Below are experts of layer 4 (counted from 0) of a mixture-of-experts language model. Rows are named router (the router's row for the expert) and show model dimensions 0-255. Each number is 500 + 25 x the weight over its row's rms, rounded and kept within 0 to 999. Numbers have three digits each.
After each expert's rows: "comes after" lists some tokens at least twice as common just before its tokens as in all text. This comes from a sample of Wikipedia text that the model never trained on. Tokens count by the router's weight.

# expert 24
router:536460516507474525492484487468517490505502489548538492521505489506541525459485500482519470523482516513534508472521510526501465494492461530507514517516501531516538508512496500493479535531536481525479570516459521537528484527505523514462520492458524521465486455479479455538546473540524525509498521532491526515496504481498506469471488489547534532500536490514492488494475462517461513473471490512524453540455508525517455500499482516505535477487480509492530523524470494530525472485485508518527550522518481521487531475497481522490480468541522533495468516529515489468491524474480476482506477481480492554477512509523543475519464485455493469522513464486515534475493481509505487535542507459544534508455496460507527527479519482515468504535511519490481519521465504522444497536512494
comes after: "\n", " ", " Win", " 6", " 4", " 5"

# expert 235
router:522501475513504538491475496476500499545478486528528508535506504530531534496476493530540499506476530562523539474527497495474474492491494537509506514517502510502528529505537474513489525520512496553490577509458539502514464514518541518485512486475495515467468491477500467520524473520532497516487521523453536487488474497495508462451501474526487523523529479541540497484480487533458504479449492518485489529462514554510446506503513514494532511476478506499495506521479494513516490506495521524510524502538507528463516493520474509516479458570512552475511515502530489520491513521486463457522487455479499518480490513502552464531450458471478497542509488458498526478471469536495479505511538492530526514465509456515510519495500504505480537520540535500453522515478481488484483535503510
comes after: " of", " to", " in", " from", " with", " under"

# expert 158
router:523481502526494499486483496455518447512505502503535466522497465491510501465466492459535480522498509515514523493520523510483448487508485524503526495507502535504530519536511477494478532515567502531481532514494503516496471517509528546483518440475504516480492479464502470523529489523518510501513538504499550514487501486467485489490494486523514527509532478532515493494460477510492524472475499506508463544465509533485487545462520509516507462478492512462535503546470480551515484466479517507517553548539503524469502486495500510495481481526511496479473535540522472477490516478485471461528469465482498539493539511526523453523454490471463475539500454482549525485503475529508475514517532453500560516474496463539531520458526489528474531507548514468472529513492500514490495508510513
comes after: "|", "–", " (", "-", " in", "born"

# expert 152
router:522491483536493511497498505456509493509501451522526466536487489497513527491464485504527487511457507537537522481513496486465473500499478505527509508533514534508539534531511483493482523510543467545456543522473527503501489525513506537487534479479524514469482481456495491503511449535546486518494543520489527522492453487514508481471480484508516537516527495519536467484469478512463512486498478496508471520484543530534497534470520530514500482470487535448543521518465485516524492480482530505492523504531515531456505487524463529477466469534518521491490534524500462494454521479490450493508499489491504558493527486508538481524493480471462482514518466483479536460508465527482494518533562464521523511464489468525525539474501459529456510495515549492479512526468496502480470517506497
comes after: ".", ",", " in", "\n", " on", " of"

# expert 240
router:542477502530506523476485526467507479542508501532535472538483459493514550492487473487535473532478522509533517487501515522473473518509447517523536512508500531538553513538513492505472528525521499525485540544476511512510471512534496510492538483473512540475494466451485479514517477517509504486516529540481521498486471491478509505485468452519524564532522498523526488496488486512486519466486498516495486539481523516514495519476512514520524494482508499491527544512479480517545466485456534527493526517537506532462533499500489517503470477521505518462491534531532487498486523484455472481511485476487496537475528512521506498546460468489489472528502465477523526488480463522484474539530533460531501515463492463546542509483520487516487527516533548481460520544484477515463495544513527
comes after: " ", " 0", "%", ")", " —", "1"

# expert 1
router:529482513508497523483487501443512477529504503519532492522503475520543524471469475499512485506491520543545528493532496513468451506510464529524507482527509517507531525547505492498475536524541454548464527535452493496522480542531520541493498469475479525472497476482486458521523469531506506493500531529493517497497477472478501490474488505523538513530507507526537476476432487544471527462460464513529490519465544526515506526481518531524519475472492521501540519538480484506547478481489514513502519520517506550489497489511473529476498480514506512483456516511529464491485510504486490476518484482511511511465531524507498472519463484497480492553502468467500529461516468534510493482552548461524512519484501473508521515458489492494455510504556551506474527533488479522482498539497499
comes after: " of", " in", " at", " on", " for", " from"

# expert 47
router:538477481541491518477467507456506466514525470516534493518496457508529515454457450458526491531479497519526529461518545515472487488507459525534509477517506523518529514519494485528452521517544493562497532534507523522518463510493509526503550482471508498475489471467487478524514472512533525516498527513494526511501483455484511482467519443524539511509535473533491494476487478519468524490464493516508459538485507507505490530487484527494522489469466537467528522534484504544502477473453506519483544510513507544491526447471502500480476474517497520482467523524504469459483508501479488472501474476479506522480513517512534488533489490465467472518505459508515517468495494514495479501524532447516544532485483493532505527470542454491482535510518542509486522535477513526476502504497519
comes after: ",", ".", " able", " order", " where", " it"

# expert 141
router:504472514521491515491485498475533475522477487538504493512509463514528537491457459477544481533480494518517530473501507505478483494507481528550543529503516535498531533533498463519502536523521479510498507497479514505510471508537500521487517471482515536460478491469500489520518446540509500516504505529508515518497489483486493495470511472513512500550549497519511452510446514511497554465470483504523491530452534524491469524463503532513508490469497528462533512529450460519503490471458524517514518542541497512479493487513492507497493470539505493474478510528543488501487510463461479459519476449467510517469530499538513462529493490484477493530506469481512542472489464509511481521529545440518557555468505472534518505472532498500473522500531522511474508516480480503446486494523517
comes after: " in", ",", " 18", " (", " 17", "18"

# expert 108
router:553458492503488515472461491453521475525506519534525492517493460497538550485514462468534481513480510513523533472518516550485444495497467545542527477537497523502547521525505460513480509540545480549472505513456491501501458506508511520497524481469483500471481471479490487538568467540518498515514526514496529486482512469478494488492466446505513518538514476521500501514484500520470518468500505501489486532486528514496500538496513528508506471491469518485547543511478471533510465464452508520522508529530525516478520490480512517483476473505512540456472516527547453514505527484478471482506482469479494528484513519510493497522476480492482489534495479461527513473487480520484482508535495480518510504453493476505533515477539485489489514532549553483492539532474520503460511520512518
comes after: " ", " 0", " —", " —;", "1", " 1"

# expert 223
router:513468508558497493477481526464556468510509522529539486492492456516520516486480490481548477526494519492539508470533533528458489508524484521548513519507514510526525516524504480505502540544535482500482499504496505513511461530527494559488497445488499532486510459462504483526525465502526502480505514520508562511461521477495500489491518471506491529536517508521496478471504480512497539493471479527517464515464553527508493523449519521503526489472515542457514519515446476503538472475486508521514502516516515522492496465512464518499486497522526498511461519531547490500485532466482508478525482460489506522496516488555546476510486475479455507541496478475518511465493488531508515516497529476554525525473516493530546530464532485476468494512539545485475524512471505534483500529504529
comes after: " the", " his", "==", "'s", " same", " this"

# expert 250
router:541493474517486522495457502461526493514505473532513466507490483533523547482464467486547458515490516504536512464487530499490483508494472527507518516530525495536522508500515483525447520520524508515484540523458525500544464518521546514485524506485491546471478457471488460540532470509540494506494548513503512509520455472478502485478490473515525530510539480531501487490490477506464534472481478527520449506499515547511457507501519514501501479502504510499511527522486488533528463496442511513502525532509514510477525485507495520494470479546520486489457517503521453501484524500450490471517475456491514532451543529515527496511466469466497493524478467488502529453481491529510480526524516456529535523467501496511518527458540488489465514511523498490477545529484485524473491532493552
comes after: "\n", " 1", " 2", " co", " two", " 3"

# expert 56
router:532511499528469534474468530457549490552499460503521487516514450493552504475477483486531489527461517512521545503517542510492484492525498515537527504520504521509513528510503462520479529535534467519475520534484518542491489500520521521502506468499504514448468464479483489503524492540534497509490540500492506509488503457493500497479493465508530517523522496525509469511471464514486508476483498517507480516468529501512486502501533546525524454496456528475532525529502483517511503476459512530509534508540515553484530491484457529475488450513498498467475504528506456514445550476484465477532480461482501517472490494528520477563487473454481484539513450490518520462499474522481498521516527484534509511481508484512555520472530485494463525517534521499462531512466513492479494520488521
comes after: ",", " well", "),", ")", "s", "\""

# expert 160
router:538482481504498520492480534489520475524479488525519457532467493522546513452486477467520476530498514524512532450511523520475479495489467543500507506548520543516528515534513464473469541504533505533480530510497537515521490531513523550505527496473517535480484478461470481531528469565509527532483523531492519487508480483470515475499496465526505530527527478536505472501458475513468510505486506517524489504469554518508486543496508543510511482488496528459520510521457479541519507466485495541521522529513487534483544488509471523507461461509511500473484504519527500493505539470491474472512492456498532531457532524500559471519481469465485498533499483478498502490495479542484478509520530477532528529479489468532510544459511462522495533516510515491472529520483516500470484519505484
comes after: ".", "\n", "|", " Phylum", "fl", ")."

# expert 73
router:504465502561483519495464508464528475523481489554541489538528486475511523492474476489524448537486543518526509490533516514479489498519466485504524506486513501531534525545491504505488528495534493518479536511509499515520476549519500535478531485498506527501490458457479478517497485543531473491500527519482534505477498466511510516456490486496505539531491466495536489507468491511480507472500465528511455524446510540526487510460509543499510479511478522458498521540462482516520477468498527518513503479517497514468494447517465532514463480528519508486485540537523482459478521505470498469504499490469505527500516506550519431523487490485440512526505482492510529486481485536474528511514544484497543547498505486557537524489529459534467498503514535486482523524498489506471505540504508
comes after: " the", " The", " a", "The", " its", " their"

# expert 105
router:508467507547473496482480516474545466518489497528527486511497453502524523477456485490538487524474506500524508486504513513469471498502489533530524516510504524501531524547486475510493543531541473498486519506477524503504476523529500528504505447482519547465517486466510495513516472529524518477525515517514527511481491497507507494478493472493494520536541467521512477489443482506493543440472487517508483541461535521498473545469514541535499481463501512475528507538465464520525496449463506522515521525540505518472499453509488520497483482544515493493471518535572493490493517464471512462518461456477506520477525483534525443532482500488461509541484452468509517475486479529500494508530532477524546524477510481535532530483527498512489507497545513507491511520479500523464474508514524
comes after: " in", " In", "In", " the", "|", " ("

# expert 11
router:541499505512466509490499482494541489506498510510528493519485456529500499456490491466506475497468540520523559498467511502464470507525479502520534479521499522507507530502518483512493502542510475554481535541489530527510494553502503520502514487472502536478509479462503486507541490519522479493493518517499509517510474456470471472464477505522543527531535491508538502484479503528487512488474444509482488519471502558525506530488513509499527461476486499500511519514485476525529477479498518510533532514523502520491516495507468489506480471541501517471451529562534469515491545487483498484542465501531517543476525514547514474524478497481505461512481450453522519510484451525519511497522528476526538579468509484539534499503521465529458514520541503490470490503488482519480492550528539
comes after: " M", " F", " P", " G", " T", "M"

# expert 239
router:544475476512480492502484482471498466540495491552539478515518478507508522495481467507501501521493537524529531493538503519480479476479460507516504500537503526539561504540500480520483503539518503527490517507493527531502479509518495522491541492462508543496499455455459484510504479517519504521467531526465534530517504495464501504471466478500555542536510493499510506488503489503470536472497475517510477520450500505510482510473536518517527496492500528486530512532480487519528459493489547525500529517537510509474524485521469519493473460503500543480493508530540477509491540492478456476519487469460500537492534494514534487509470468465477483549516470471511530471511472502456512520544558498529508521476468470566532504485523486531471539511540540497481509536487501515460502536532506
comes after: "%", " ", " 0", " —", "0", "1"

# expert 58
router:539470486552473506484469499461526479489499488521530470506478486510528515457477496458540475514464517508536512458489527536499473521497463521513521515521510510528515519516496484515482523553535489521467535528469528526525467510528515528482515485471507547459483475463478460524551460527508477507509548528509530524506498488467488477484489491537524522516548481517513491501464485515469536494474492507511451532467517534504470509498493521494502486506499503496496509540482516520527482451485509505509537515508502516481534469510471535489462491540522518465456533545511481501488517477471462468510472474480537541488520520509525496532481468501493498517522453480504520454471491521504506540523523435542543506467513484517523535479518469508459508526494513495481528520489489530459506524507527
comes after: "\n", "\n ", " ", " 1", " 2", " 5"

# expert 154
router:557481485514515487476474500491485462488488498523524492517529495508563529461474489461534502526493520516529501499504514513489478467495449515520525512512521494515523527519499467499479510518532446505446554508505551515500446525503513544479520469449522513473494479477480486522534486521510508536499531501472504518517498483463481493491502491538482498516544482512499498496492491505477531481497468533499491546471506533511465515488511517478493493491498518490523495522480491510554491460460505539487536517532513515482512439504460537480491502553505545484450506553516475486490529473490486472527520464539509534481520530519524467544480494501475471516516491474501516479505487535518507533518504485511538521425483488541538535486508462515455524521514507484476538525482492526469508527487538
comes after: "\n", "-", "|", " \"", "″", " and"

# expert 43
router:520489494548492518486478515475519470512503499519519477536495474535549538467458483497536468521468511524556530490514507522473464505507461527520502492538519524514549500512537488509481536535517488544479553538478504501514470528517512527493510458488504526487464484489483482528553457528538488513508530527483517493492491487494512482487486487501527539535513475538531494482479485516474509482469462528515475518485536523497493543476508531498522492476464515484528524532484476511535492471462539521513508529528522548486517480489474525474481457511509499498454555530529457500478507496492467490509466475505521533461537517506505475518477466483458504519488481479538510466504469527487498539525536466502529501462490488507524525489509475506450525515550533491490532536485491543474474525500498
comes after: " of", " to", " in", " for", " with", " by"

# expert 130
router:537512516507482504514509509497524487540493480522538491497471476506507490469470464507500490516454512516525516493464539513471480519495446503520550491541493530525497518491526476524498525536496459520493553512500519530484479539508510515488527495454513494459483468467497451569497488537528488498523511487522534509498470455470488477433492491512536506527522472502502471492490512541486545485506469520513466525474521523518499509461514507505489485473490518502518509541447474503526506489474521472534523506528497504503519492513482480512463464529513554485445511508525475507454542502478504481506465485487508539496489516559541503537503488484485484515489445489488500497495457533502501527532550458489501564478475477548548511498512460498487524517532501502498490543484495531479484528499517
comes after: " D", " H", " S", " F", " K", " C"

# expert 21
router:515475506542481525493471501459538451527478508523535501510507488518509544497476484467546450544505559508503538470539524528478474499507471526533516502495479490514521523533513476500501527532536509535492515519510511505509483537513515535487527479492529542493486466451491467524518494507512482501500523493479552524481503464492513492494522462508509547503508494525508485500498457496486553489479464494538480530455550503506503528435504552512504451511483514482509527540460497510522478498490506515509515500518523503487495457499482521511475470512523493481473516516523489478482517488482511459518499491497488522482510546562542478511492476503464510532488490460508537479490478560488485516516531474519528530493494447545527496456528450500448518495494527484484517504483493523462486516472538
comes after: " the", " The", " first", " this", " a", " his"

# expert 144
router:537475503521503522488483512483504445510477499498532494509505471490506520484479460471526470511478524514530541436527522527485447497513444522514567489509494546498541500541516471513456527511538483532459541521472533526538490526513515520493535473470522511460464501487494462517514468536531485495508524514497521499512473470460499461486487464511522541518518480519510485503451478510479509460485490506511487543484519523506482527481503520531499474489459495481522504507482468525536484491462531501503533500516498521490502453488470520505477484513515514464451561530518460482502522494488491490529486461495510527458540535520511498526495490486499496546505482483518524482497490532499489526539506463512531506461508466522532551479495495498472540515518511510457498531475506497461479521502551
comes after: " ", ")", "\"", " 1", " 2", " Racing"